config = dict(
    n_layer=10,
    activation='geglu',
    moe_layers=[1, 2, 3, 4, 5, 6, 7, 8, 9],
    normalize_top_k=True,
    routed_scale=1.0,
    router_logit_norm=2.0,
    vocab_size=4096,
    train_tokens=364300000,
    steps=5647,
    dataset='wikipedia_en',
)
Below are experts of layer 3 (counted from 0) of a mixture-of-experts language model. Rows are named router (the router's row for the expert), gate (a neuron's input weights, with its number), up (a neuron's input weights, with its number), down (a neuron's output weights, with its number) and show model dimensions 192-255. Each number is 128 + 24 x the weight over its row's rms, rounded and kept within 0 to 255. Numbers have three digits each.
Before each expert's rows: "comes before" lists some tokens at least twice as common just after its tokens as in all text. This comes from a sample of Wikipedia text that the model never trained on. Tokens count by the router's weight.

# expert 15
comes before: " |", ",", " (", " of", "\n", ":"
router:119140108100118137167110115170092126128156129151114165124127144122106108144129133168122122070104125103166108126129146120114114150122131165139112116152100128133097157141147090130121121131156097
gate0:082135171106107108163125115152149134124085129134165156152145150130125168108132172095121113136128120122141080149093103141146099065143160112145131156148137111142131122140160169171150088153130115
up0:150097127163128128127160143107118096160148108122132128133129149121205124111116128135106146113119123124114136092157177124140117149119105154129128148147149121115134127093127156141113138121108164
down0:105105137114138175113176186123138109138086142129135128115132111117145131136132118134161117078094140110135114171121138124128118118143143139148122132095181087093145162122136093136088133180145151
gate1:150142098134152196141141130152111177100100109089100066122128106173118099138113104121134127093095176124094155131157135129159144118152144117115115131108132125151113117119141155148103140104115109
up1:119155129116144157130163096148070141134117139165133101147139134135116139105163150125132117135165165088093095113105110129135118131078140126159122092086160131158094136101115141095136074124079115
down1:163136154094103092103129124113168156144122175158101143114122120101139147107161113086112098168111151145135079106126111140090149171140155103104118090100138160162135123111130102123129116134103129
gate2:144121111119161175136100121170117118131090149077086164183080123106129090187105162124139136140143115114139109142099102142122105074175124132125144123138124167136088130150135189162149152161153105
up2:109116127127150164185119148117063190107147161140130116160109104146118122165123129093110126123132163126137141120135173139124126095147099115145121124112109113138168120126146133132170147122099090
down2:126110121178116132110172153179132119128111132126110109114138128130124067126102165115119127126134076130128160163117183136117153117135137143100152167145155129122112139168123112138134123095114118
gate3:135162143107103133154126153156136115149090137146105128126177135165130147081145126119107077134112114120133162097086158113150042155115150112115123139143125079093110139116132116117114155143087110
up3:157143097136046143142120136149128102150148156173096133146151133126106143108151122120109073125081162116132106114105101093148076175114129122146138142096104096114136111141115086127142170138103128
down3:148086085106115160124144134149143109137098126190156094127119131086155132135131092109163147124119126125168136124106155112096120162108148115113120113145128173202124110120085164111116125125105104
gate4:135086100153132159158110123162133092176123089117105142150137164090106116121137120093174160113126115149122090145125155139132120158152108158101146159109120120156135121096140129147164192148125099
up4:096142120139130151118155127109117106082160100096126143111129132097090096080133175134108130169135110129084124148108133115102126134148106151131152124100146136107100140121146125133116139139138134
down4:099150143066124143101156132115114107115081144127125123148089139145107086114094084162113085196095148128145122111141126156144111128146112123133145086098137100088102122101127139116120119141093147
gate5:140167113116115139119135088140125114104139125147138139152135181106112143113140143129163121114107153125125134151098086072104122173154127148155139119151131170147145115130109107122159147130162112
up5:130152128095142124132132132132124098105102154152129139132114102106159113156124109114165103122183164105115108119155139115164174100164167146144102130122110152128123054163112136125086116104144115
down5:129134148126123121073106109133156119120130117095127207127134142093126084087153094130095149164094090105148121148096141126144107195120141162112142093105155118102141123109143144150135126111114164
gate6:134149147121083149141115114122134113177109151105128157147115165178138183114135158132157113111091134093124113154149081119152112128123129119119140141160133100109126108132127140141135128119140122
up6:145128170149119159130139135111146143152075142111139130163150152126158182107153151100105119126070146117139112125129087120127104120087129130111157129130133092136160109117088141162111125121108120
down6:142151123151140145139157153141156097138177111083096102121130105133140146124148118120136123133141132125068110193191093140121146127132112141111127188141106139093130132144137181136086107162125092
gate7:083146103110150165147109119132151141097142149141094147155113125111111106100109174129137117075087122127136112170127140134135111131168147101124098137177132185174134126098126134149143118152093137
up7:135135149140124135157122119121162138124127143088085136117125147145151135078135112101170131106127085145109132139138130114130148107174151137134135121131148125138124150107154106144110137111133119
down7:113140128174098153152138104128089158148092112094110111124047153159119145114157108117109158160115109121111103168114104136147138156127097131137104149156115137140118110141131172143115144106109121
gate8:130123128168114149146097092153165108142086124134148117151085155178108166172122157105176148107117155129153117101132103129103124117104158128134158124081081107101121146089118126144122135130115079
up8:144112125082190125147122150150094123090178120138118169147088124120171111103144088132106098118165107118135116104122148133178144114120123123131107114162147144117100099156113126136126114097132167
down8:111118146127137121118141094133108172116084139149127136113110161112175105134121109183125086145108124131138154099091120081131107125106126123151109097112136096097115101136104102113125130100137161
gate9:102123164173146141151079121139118157148134133146161152099095143122158112139152132139152156141116114143131088153145141100092138122156147126129087114146123118126116146115064156182127111141095160
up9:084078104098122145106142112140145112159134144102138128133139107151131170097120124120133100165103105154142126169092107131197127134119122121113139111090105130105145107159137093088123124137129094
down9:174151144108128124102146134104122105151161097112097111149120142148152114131153115099149080139131123123097136157154113122196139100153178187116155105112137111143111162151133126112132132131158148

# expert 67
comes before: " of", ",", " and", ".", " in", " were"
router:139146154117145154155108092152070140113088129155149146115091158156159119139156100141119141073130136143128120117159129110121089091142130154167115106149122122135115121137118133138149088116099093
gate0:123100168165143169154150106109139116123112111092147118104152105106130122084146134119132118126165121175136168134121148118169112114113131112144118105141167111032077166138170126138148170132144162
up0:123122126112145114139145150119136089140091117121148184105112113138128095076143133170050092105107160142149148149126110121132115139113119170172160122152129141117116141135153140137110172152180128
down0:127113135112133121167143160113150129160125129112136155104096116129116099127126128142139196130081161118132099097142154150151152119099108090106089137139117153141148129143149145136132129109140094
gate1:086083110129170095137144107147134100133099090115140114134128094116160141134120106116119085136145083107125202136144105097146119107110165137122126180162173150134122152087128113105116116110119135
up1:102165107094144184083125120104166111141130119103138165140141106117158110092109141117134160119150127117105159093154109092108085133101189122114123137139197127163133160083113138131148150092190108
down1:165160136108100159160139116120138097159135092188136148112140100134141081072155125088119123128118116139099111172106125119177145115107128140128078104121131078125139158119101107147111112154125112
gate2:136146146178179166112100136128137162086106151126112107158124134154141148138131138133120177102137107126125150072101158125125118138103134080115125080139125104140118126149104096138117094146105169
up2:129140150178155154135093102153135151102111137128146100155124136161154152117136137145118141101140068140119144092108167134139098128079125092115107093122125081144113121140141122133137090128075154
down2:099162154138144111093116179142090105115152162161127153133142106155150121155140129155121085084155150087130152123168140124118110147107170107141115152151171114166092110137078139159114112121159121
gate3:133112115080139141078095170119137113140128088093170084126127102125116136149147107122122117125108160124124151101160172144122160135133109158134167117102172160115153092123121124145118120119124134
up3:136121118173133084164141095122135138156157148169121126148157134101097144133117172128143140154139120152061142133095125079151134147105148121135128125129136126100132176113170119093086151152128148
down3:125152115114183117090183122098138140159093157106135166137082144167122117110117138146144161088121093114131111163106146101134081133130086088102150137136100096094097104117135057166127126094088173
gate4:170129048124102121160102146147136121120146122112098099132127100123128101103121165141095118112092088093150117130106132157098118120144178126103145110110177153153107119095156136126121122148096149
up4:156139104135094145150091090124100126117104154126101103142133118150176103133157120144102118110132105143154100126134128184101080113135200140122155138126149151149132125121138152165133117118124102
down4:118091127108147140101107151143133116175138160080139135130143129104118103184171144116091164084124135086111098124094118159122161137106161164136139178139124159127134115127117131159127123151134105
gate5:114108119127148147159111070150117126154126099131160143115150137124129079171143113095114135099168166143129151087081159134085141132125140174096139112157122150146127154125116147124153173133142135
up5:100118151098103098102131179104134109117139147136148160120113116143143180129141130140139106128090103166135124164164184116118105157115115123155149132099112151088125112110137124129133093138125126
down5:107093112178077127151121141119132147133142126116102110167136128106131132119165126158162130192133109139119112111141092162144143115133160121154148156104143142096135082116106090125136103131157128
gate6:095160087082107136133112157068128087117173092125130122103157121132140201109137138134114112163145126162089129153145112131097135117133098143130104119117141129106127086156110156055119133141162111
up6:113064149162108104157123118187163135126121114124103129151129092062105034152136150130142125127057127105116143177056139137170142130138128125129147124105136122117170168077135105191113106129094129
down6:099163133146146122123138106159153125115152146093057142119114130135087141139164121133117076125146142086114165126069131089124117130190098117137133123140132113117095132124097112109133102143148163
gate7:149117094147116119146099137154114166125096135148103139165127111107149106124153115164112145132129135126104122144135115149103115090137114161115118135156148131129158169126165141142162135101135133
up7:110133166123144129137145148115111155129097159184089127131135142136139178159141114157177186138158123198100120142143110144092097144118134152098071137157152109133145153124118125145155142085133148
down7:135154124142134126099126110121125127137118129141124125128127112162141127131103118138142110070151114118147174133139162096102126136151118109096146111134138134199110140146128119093118105098114144
gate8:140120119208168133104147134113086130178090138136112120079117118136152097128115115080098106163126136116114128134129140109137114171109116123184158116155116125133057124120121125136107109111086145
up8:104115176205133123127136103116129130167098121165104056112102126100116154183144132097123096108129132113098102101109162124122111154099132103160120158098148121148132123155151187144116090098086146
down8:099122151117094111166110128125104117122108119135135171126132136147124096109105149126153110111109163096143121144152106121126141173120180112114126137149147169140154086157123135158132108104107129
gate9:135129135105134162118143136091148120098124095080156120130116126123152174117140111122127068132074132126127097161128161128139102120154107096144161078121119140122133147114156138169138101129103121
up9:111146080096150144127140139119115114128122121118138171139107123139130135127080159076122163142108157119167156132122146170157117122149167117117128110182096118169094128121112173136160113142112117
down9:103155113094087068155210109095126146146113141132160139103095129151154164125140155122111145144111102143126110128141107125102090136083095128085166132100083115139116085127120131136102128120110094

# expert 22
comes before: ",", "'s", " (", " was", " is", " |"
router:135132132139156115053123133150124135129134119155156137140115122170127117120118144132118154132135171114114100138137134109138169116135148132081136135158152141184141088150163099133135115107144134
gate0:113132148151127157089127126138101131114091125157133150103097145144107152126150186133114118152142169093174105118149096121138138113135099128145129157148142180160136124130115132091154139137131112
up0:089127161108131164073108130107120140081112144166139120128104123122140182141142172101146147148112157068129126102120131118162142134123126099196150095156112134161094131104100173094144132148145111
down0:129124117167135110130128109164111119118109117178134117152108105102097112136141122175151090119139152118143132121108101097108157102132127152152159161150074133147094125147131147104130161133137121
gate1:153121102125128117097099128142135078134156124141145125136134146123105141127129162143124131161080134122106122158106145128101137155129131150130088155125129107102124133146165146190139134132128092
up1:171124104129123083095090145138092107141115062141169154150135170121134137093152142091127144144077146153145101153159163101155161121116138150118136179134104089115115101145119142150143144111166135
down1:120155138142080139190162097104131134133141128125160122140105164177128142143110116176133113131137118128086162115140140155095059151140159149140109114120165127153101069143146116143126128136111132
gate2:105130104110135157139087140161131125083173167125130119161097139134148139130175155184100153133091131114128108143116140129085131110083119134141108136129130144148088113125139145156137117137132089
up2:097137104104134151136089173174096108110120155139129114148124134135180120114146151188093162131135145096162112129128097120086141090107080158130113154139131122162114125133150136112100117142146099
down2:164112124182130089130100096132138186156114109149116131152179111123095140167144156130138135154079134141102148129119080110154131126161123101153121133165104106113101120169128151162118125139144115
gate3:132052168203152099093141163155106144129126119137131119111108098130157130149124102118092152137159145121107127077102158146096144126149123130136094088119133147160092117163089126121120143105148107
up3:132117147166129121095153168123134152116108153141089133157120100114116127172097126120120183123147138112125122080116155152082135135180147105118146107120164139157126099143104111145125164152138109
down3:116116117156140141156109144125136120144127127158090154115110127131134107139159113096093084134156140136146109098112125094148174128151116140121164128117145132111099125131120129120113169104190128
gate4:087106155111110156153131131109126111130143097094130109121123140162127167124166133090116101095073120121132152100139133128131105125156146103135145141128099096124130149099127153124130118125132162
up4:128141128093117149155119148125100112131155126114142109093093117158147158134160110129118141095119162097135125131166148124121139085155120137123149142160130120163165083129152137150164116120153181
down4:116116113117156118134135137115126117140131086157143130115128160143135136121148102152144129106128190140159153120126158135137128102132151156141148117107105146135120137127102116138115144121088094
gate5:130139116155129117131140099136139098141137151134160132152102131097121127094127142126114109146089120132152166117111126151098147127153174121108100160111130123099146165139123171098112126143136125
up5:086131127136094151107094113112142132105115112132096131095150104142120154136080139101154155149118134122103098124120132140172073143109089146153138106125109125124096117109091117123126146122127126
down5:151090077111129127120084092134149128121121112118106091113196099090085148123097130104119149160163178095082090109129149128139128096118120144124134142153106122106116137104184129119141191124122108
gate6:130099141081145138085113154142101164124137148171111061123142113141150149144099120151110116115149131103143135124129115193134155138115121166115143128136187147158134128136162145107161096116141152
up6:128114150056152119101114134123113111123098145206135128129139118095110145124109117127114142097179083080128137095150122146174172139123150077168151124180151151116126119112131150134135120142158170
down6:129142134149122148125129096145099131124139161130124108121092127144133109147135124155135122128187133071140120147141110155118176128169125122147123132166104135129100099159144113110125168115173163
gate7:100100109130101122088097144161152147136153123125116146130133121153139131088107111124158126166115135179101172153128181161116078157125120132103083083137121126146118103104133149155154149154119094
up7:110166164093131138127150112118128116119124126144178107158132133064089138146160131099114112142148100114131107075115088108151158129145127091158110123098109119079136154124100143105105079133138152
down7:150144142103112116107114099076166156152111116180186147129111153075105161125118119093136131142165137114121134124121193165120182116099153127109121108146122086116166157144109147109113132111111165
gate8:112132113132116122140133100103146143147184142121085132150119112117114111147142161141111122125144152120153084184124118136136136081167083133101088133132100133137169114160150141163131115153109153
up8:117116122142114105119093127157151151144149117099117124124116128125138121135153130139155147116156129114093083122135123122105151122158150134111083157146139098121159111149118172168137110116160126
down8:178097097169129101115139103120125163119116132087126120125133130159126118160093139125089125137136065100089202071111117118146094129167135095119127100119156099133169093164139149142132117129155130
gate9:136110108132134098158144078100113134118138133119146157138139133079098136147108117163121156148125159157136131114129102104147123114155125115128091149122129145125110125139134108133166128139142149
up9:129104113155123101192134071103080130100157126115163143155136132110115140131114109167130130162106210121104097129125100132138116103152133134108092156108145123137118108188148098133148137139157129
down9:163067086152148146131109108140120117131155136109168082129119092121101088130150115093145134132128065104135149119151109130128153140102147153120097139132155099131104100139150147160177161135164116